{
  "num_hidden_layers": 8,
  "hidden_size": 128,
  "n_experts": 128,
  "experts_per_token": 2,
  "d_expert": 144,
  "d_shared_expert": 0,
  "hidden_act": "swiglu",
  "moe_layers": [0, 2, 4, 6],
  "router_score": "softmax",
  "normalize_top_k": false,
  "routed_scale": 27.9,
  "balance_loss": 0.0108,
  "balance_bias": false,
  "router_z_loss": 0.001,
  "router_bias": true,
  "n_groups": 8,
  "groups_per_token": 2,
  "init_std_router": 0.0235,
  "lr_router": 0.000659,
  "vocab_size": 4096,
  "norm": "rmsnorm",
  "norm_eps": 1e-05,
  "tie_word_embeddings": "early",
  "optimizer": "soap_variant",
  "learning_rate": 0.00485,
  "beta1": 0.95,
  "beta2": 0.99,
  "max_grad_norm": 2.0,
  "batch_tokens": [65536, 131072, 196608],
  "max_seq_len": 1024,
  "train_tokens": 443400000,
  "max_steps": 3534,
  "dataset": "wikipedia_en"
}
Below are experts of layer 4 (counted from 0) of a mixture-of-experts language model. Rows are named router (the router's row for the expert), gate (a neuron's input weights, with its number), up (a neuron's input weights, with its number), down (a neuron's output weights, with its number) and show model dimensions 0-127. Each number is 500 + 40 x the weight over its row's rms, rounded and kept within 0 to 999. Numbers have three digits each.
After each expert's rows: a language model's description of what the expert responds to. This comes from a sample of Wikipedia text that the model never trained on.

# expert 24
router:515526484522509494554542455476566530472485453461508537549488493473461460497535466554487512525572527495587573460536482521480502504413494483551489481517538470472531490488484495596510443467513554491409442457504491614501480497522532498451519533464482451501451473513530519560557545517460488555462489538500502477560512559482528561531498559425533486395547483546528568486554561476441538500528
gate3:520520563514488541455466468407524452447456539453515514488561462504488488557522491563528462482565518444521492544449490502466472530410517496457550522533525507523437562452429537539415492473513579501483508535494481501539565525544485530506507497507421517478504462444579469534497568515567539492541479523527484590529556453515520507513531464491476454439528522544511565492592510518429494532464
up3:459522509454471481504502523530455487541553408469499473518445531487544517509511484429510449482427443559471517543524468584572540430600487499500472517510491487528564445581503527528569589531520476469510446444454456460465515511458468523445534477522502472556557527509517481426557512458488475498399530504447486439473531497481463520513513515544512528485464468494499459431423479495544466492543
down3:461456533518474502507521441524491504435526477502470488461480493398406495574489559483511441455549389502520557433496427466492508474490491508468513519475485463523456454498467475463514551441477451471519478479526461496462485495466492565459495583564519436518496465478400485471476535559474523493535490533455547491489462499426536501469514553542503537497485492479552547464615496560431530530508
What it handles: Letter after word start

# expert 10
router:442519464518451464580543452464521528434483474458526538488494552477449452505515461513487566551539576449504530501535517521527504555477493429559489441453489484504513427517530512541503506489462519439472492483480484495507533534506507491461515530449514425415488430464484512542512586555434457554483436489467579528561433529475452549544476510489515526487585471555538528472527579530476559448498
gate0:506485483492515452563513485539541529534513469523535534445524440478465525438483448511506481481569552457505514479521433579498498536507501474562450455495465470497500431524468473493432491494514469483633435534492455452535505499497512484456554536526473502596534496441400541543478538515496442488492531488529495557519538440472503574484465518497589523447481483479487500512486561603563517461552
up0:573535494550501407518463462501508518530558467472544491488552460468538488465552464487572539526554509439508484572491473556517519446501481447500496511485484491451518451481440477516495510496567454457610436512489502463532472514469505462448497492529531537584497530454495543521463497499457456460507536462521466577551552463460506490398418502502521486471419451502491510539499551553590491521561
down0:533451435482511526572494475495578522507491510509480508448491486557577387463492471476521490483600520446500459536495495501455496495506502495540504521539543479499455529571538471460475484466455518499534551567516486454522614525484431543476488517453468483502530507407464490530464385444482493481577547463477445498503486477477551482515488402485479493509432524465482534510525546491575453508518
What it handles: Nationality and region words

# expert 59
router:461491435540471500520503448469557544460470459498488537504466576457462452532510428537502569515549520475542547558539481524512526563477462421508469459459517493533530449477497524538546431526483499465491440463510472544488538511524540509476568519537537461484478507468495510531538510484441479545457455557465580520530411569466517558527432507452562543426536437549531529514503535481422572456504
gate17:527492512431523466505543530485523536368484510548462535520441483533440562496510505504542469485530555472536533552538571519546550483556465481498492541447452529493502556534446549497527494488452521466504405536549531486447510511454469538560478443508424525529486525489475437527519472498488449554462422438559490531424450533484519506494464455500535550452543411489533524521522528578508478474523
up17:508474519531466561500499525496454518523442532485548524500537551461523486488438549463423433491461561548509549461525515508471498498510595452509494461460500447486462550521504519467500479513435487580552529435427520487519550506456507528469584524490518495426497500570541403556457449520452561546521530568494524493534480557525564451556596508459474553516518552489490521442476527499461535509469
down17:507544501464567468476469552523468549476428436487482586537478535523511544470489483549487462517494454486458533596560506477467484569501415497501397475501550529537507525462471500501466480509461455479486527449561555497412473466446529478493457483548530513443523497466472545432443511463533452474479492460479470502473461529596433533487517541512505525403535509468438528526494532495577457539494
What it handles: Countries and nationalities

# expert 46
router:442512466543505478554539487486533566421439504443484537507487545471452491561549472479511537504502555487512521522530485551501519556493448483518512472465554492534558463508517503524516511517481555451470487444458520536550473526500560526440587550455545421461455441499517494533516555487502426513476423544483512521545440504406509597550453568497556526442561480518528550445536533483458540464500
gate1:506460549462493495546444493531511501477423596478514504511556536481509498485466582441516511522509599489481506404474519595492460466511549492557465479545518411509474564476428537483513475501440511499462479468496433456526479475482491544451528510489457495501489474468488474484523581455477535501432532500585470512522383551460482521566545447502512506529501506576531478519531472519536496428511
up1:483454445452456513464531499608534576514552418556532455505456479507434479444523532583540534473503488497455581493424518442481548460497514504540410425509578525528519462467481503454514510449522507504518517458478562472531530511466449463579489524591572472507477494518514491499511449514501456501552487558480491463509463558519584505506483550521500501504488467490526514504496542421548448502470
down1:492517530470477453464545506423477489515472538478534477476513490533511510531526569425479496525482491489488496470512443498506555570465484512486438474504552448439505499507512589518489535476510543470524501444542478475517514480500537569503498526540375557483500525509449582577513454524400509509516471429455449508500501547552521497508503515400461550504501557569472590473440451441534552491449
What it handles: Directions and locations

# expert 6
router:416514477509481555484536506471540500461480474503444516491485492460441514550509480523553513526570604541586508479596454530528499562431471510556481463557470451526545485516512563505574455524580499502504450440529456540513471498519510508493470515499495421419433437502526559504548523502505516528477451561418507525541483513465485513530484564479501516526582486512538557465519535548508568486464
gate0:447504476490479492512538472570547505545530565522480578487467453450509483497539458439455467590499481495537542485520492526519539496551470462496497457447461515517488492473489517437547527507534489499477517482496546497478506479558502546498424461550590591498512443544611497471535516488553577484497395460477505479529480530429545455449460448492475521486562563523544471517447560503421527518466
up0:540474498568532556466433504476470539579449507413503475506583508496471457502423523511522478480487538494512504492502512477529454479558519559466492513576515509538412502520460432595471423440483534579496457480488483494421577420446490472576502494442488524532508484527495478559531502471464453457432484500539500508478564531497491480475492514526468489498468463448475572475513402478516504509470
down0:458495480545552462425425464515440517491549467541436533536558525524568523518514542566473517442512522471560461545480425478476539515586508477435515481510530545524518499507412542467449472513502497514511489487520482546514571481498415484525495567471442566445534480512478463487422435478438500605418505476531474483542482472549493480492499473518490510423492442534485516466500480521500578478516
What it handles: Pro- and ab- pieces

# expert 39
router:459571480520436490513560500473557497483519504482519539522507533459491498563614475569527522521520524437511540544528452519532535591483464492529446483465539477550539480491505517523579477512525527465494480485477467542459555540557522488478559568450572418430472482488505511590528514499440511539454444530510505539490489482434515546525445533434519497474567433521473553457487513489456531421467
gate3:500574449549490481494556537559501533529440560396494513517468500432492519439509547482550469506563475464533505544581563463545512528537481478478520508463415507440494486501514589557543501479543498417469521477500490484530496454479500590477478561513516525474497476555458559550501497514456530546475489492531448446480502578480517542444513406521433482472530498548496525486560437469476480516551
up3:501475515502504508474489539468459489500524400575552474478577479472527519545507462573505582501477467548422474510490470512541444535428515525529571494522551478553470463507467428468488520521485467536436521444515497532500556545521462466465569504570489493545517500525524500430499535493557426496515548421532562519517461464498462435503491549529519488564482518478486448545415591553558521496505
down3:446515479496444505557481524511489451461507509502481454544530550425529509535392474543450413557545569444541468490545463483522502509491452488560538523475576501533495501563478433468488468477524452482448475535444557525537494570479522467497490598470492446518478491571453490501565502513443499475495510445518597576477519539501450507570495551448567529484524442480505511486473500450467521514495
What it handles: Word-initial fragments

# expert 40
router:429501459539499520552564440424510488523496517441491539523514517459467474518528526560531503509566533530556514503522408560533513516452477458536491444480552444525550516526514495547497507482464588440420443487520467487506499551501563518457528518461544483469487435488544507518540533518494474524460478564494539513551477560488450479595453532410472475454569444500552567453527514462445542478504
gate3:536470521462468441445466494450526499447471497513501458493517485500418528561521489455523515483516450533416499450513492459560493509455411502505489562442441467444500574559515471486496479433541480489570463429480439459518543512503458443455550462471517520521521579458482595561532507451496458519481581474518476478490542488505519495495480447492557452489585425472508506443493548556457544508494
up3:484470473492485474533485471483556500502493560473537567472520537509452465498558482511505540473496544503542526464553477496488497470413489551508489539557465431609472522455499512424494496442553435459458533501454450405496459513504509530496542462492500584566480516516463518511561447459477476480523505469543551480504599477489519483500463610514519421518494453441491578493465501524536571564495
down3:546466483467487526516512495525524525553486462480459493447543499521506472488474541537530378456524441444507524553486501525547476591515565485512469487457473524511458502434570499462526424473492491471495529447489569456497545481539453538574536555496548457496474390559455522482560488523518571501505534535563523484506491507418491478531494511472462435511523506414449516506566530443422500534468
What it handles: Units and letter m

# expert 44
router:428533535570458545517550457456539542491448452495462507482481516467495450550540501568545492523468511492537522493501476513509454541487480462530503485513510513570517476525487516547526480448468543481523434425492456518498517555540558521465559475503597405495435467530498461600549509464496459568472479559485524593559441585479528558516487527479538542483556440566499534513539518485468537496520
gate3:519480441520540407500522452411496497541541510465510554506461441417496452538512519524501556498436427540429558492510516438480470471514526513515527494514423553565525492446526496540506481459502509431548556464460475482506513531558469448468489403528514484481486496536493440482494463440521528545448444511503554536446428505474451507562507480454452494487516452484522470558548524389480477510503
up3:455497531436483557468594539553416468457454509573510441496517515561443498482580579503446449478547572448455446503463478569504572496447480506483530519425604501457444534494519458487526499488460462481476428504545532484537443447438529444532493559469502502509480538498503518498486485468458499550523527528561483503522496554531459466500464492495532537522484444531563507464508438520526495489465
down3:514518528443552563486522484499486489492513561426560464484531520463567516500485473525537391509464573450547496477453544504524528561513479478498524471510494451547522569490448558530504434556459508518436505537524546465486543537440500500546521528464469526437534520510555447498524575495408542445514470468446519496488559586507503509426468571552552474555501466530470530455492511575530518478529
What it handles: Latinate word stems

# expert 14
router:491510494600471533524548492482511530439526424454439544499491528469432458564485485540524485551537525497566489529532448548538512541472512472536453465518529467537522501556509532550566434468517557485493433410526479532484457572503536458398520539513518450417484451529489567497531553500519490514499469524421529547511443557456513541537474543459558534463515485507571537510552507495469534486522
gate3:572476476506509518447501511540517557530469469450500489508506514409482541571429568490582475498538518490454492573505477490575507526450476527552487475469547469461535502578493502495514463438537459524449527476537508485477415488469547504547498468520523475515496465532509474486454520443408497431539426503435511482535467558516467531447519523549533543497467513555510411477582499484550482592550
up3:490465524521540441533478482463589540462515505464484503453496506470528509501441546547498497484500469477583520516444486434450475480548496500502512548588532560561458419568448552517466451513461548490533519446524433485565459476559454500543395543475460473433527445455538489488515501568483490515472508474434459539462498432511496438520476546512530544485522524463418497542488540432463468500502
down3:600529553541466457502426539525481552512580497450577481534531499539489540450540552514479432517439499476521523481528484562505514496513508522474478525512540531544498488578507569484526473496504488488522517549562531511458456506559454547588469506532516517512511517448519476538534455406456450489422541541526491541495494529549528537465474500465499483512444558533416442440435557513443476473429
What it handles: Letter b pieces

# expert 4
router:489554396538486529497583483477563503467458445515464583459453571479474474521489442563518553516507528544518541484535433520578471542483508487502509475418503442536544471462481495551564468540443556479501425459518468523520487516550522522442482541461484473465505473499563522550542529502436459529446477487442545517546504569484469550553468543460511507500546447491523512486593562475494540507504
gate0:500565469477501563419407438509497499474497487458518490483533487582528511484542498532554500420472504513533546553541492433473506629576482481464463435477549523489595483503550492423509444487483447513464473526509545509478534495465446525467495460460490468531523477459523580466558543571573482552458541514489529481431435484478493549479533534508523441520510515505501479481488497500541552505456
up0:485419543529507453546495645499474517517529543499485517565491493414486531461466498442410505544494489508487410430478546537513482393437497524541467500573503450498450494482431560608488581505504477476465484484423443504518467494535514491526532539543487493467444509485462442558493459440483492469550478466549524489489527510527489486539464477491486484475476523510522452490472512483520454463496
down0:515481436510567476526556543532448469439548493429486500525432522469521549520502520552495498504523402520450584467501448587497468463483432509524504515547444529551443409481510508504525419461553508482504524535562494492470503502557526561464508491416544451483474524507504521488452489503458499583530494441472568497537493573448547498495481519568538513466567504482507532445515466470500427483530
What it handles: Spanish/foreign name syllables

# expert 9
router:471600452545471525531531470437505507473485452455451547519429535450483457547480497523497519510512541478569551520462515559502400544450459494562482450501560418545489450491537551562523481547507523457476438490500454521493461567495544454478529527495507490452497411479490573468513523530518440522448430475469563533534437494510482591510470512514564523481537509575488506475522515491443523478513
gate0:439508427519532465544480551453500488530507528451516543586519513545494477437559537507529472443510507537483519528498482524502523478538510497482512466481543407473468493579476452511481445566438539520478473571514473560418486591446524483514507521488477519538510498484484534424626447533479430521471511490512483511563569530586530476520550526402518496456454525492507525475490502511482574496502
up0:471557562452460544461463451553510484478475487553528516497430524503516444501490463497469478535476507513501463423491513504604476503492537456487493550509508574472481460494504432454555565480487436486509463516484544432512578473558473494483530442566513581439457469521432495558446516516433511583521513521538500553494460515411465477516441477542420460539514523499498504573499492508540437547496
down0:502551459491524517522482483508550420473526448486524462488433550490511486546476492532484406536393626540490553431535467427570541597500530475547480514569508504462534511486500495544520488481497448459505433445460500488527488438454508561483505510518550490460462453515468521506547472489488502504562494470498535595455452462437553434503513466519515522530535453465427470501494526524478515503515
What it handles: Surname-ending word pieces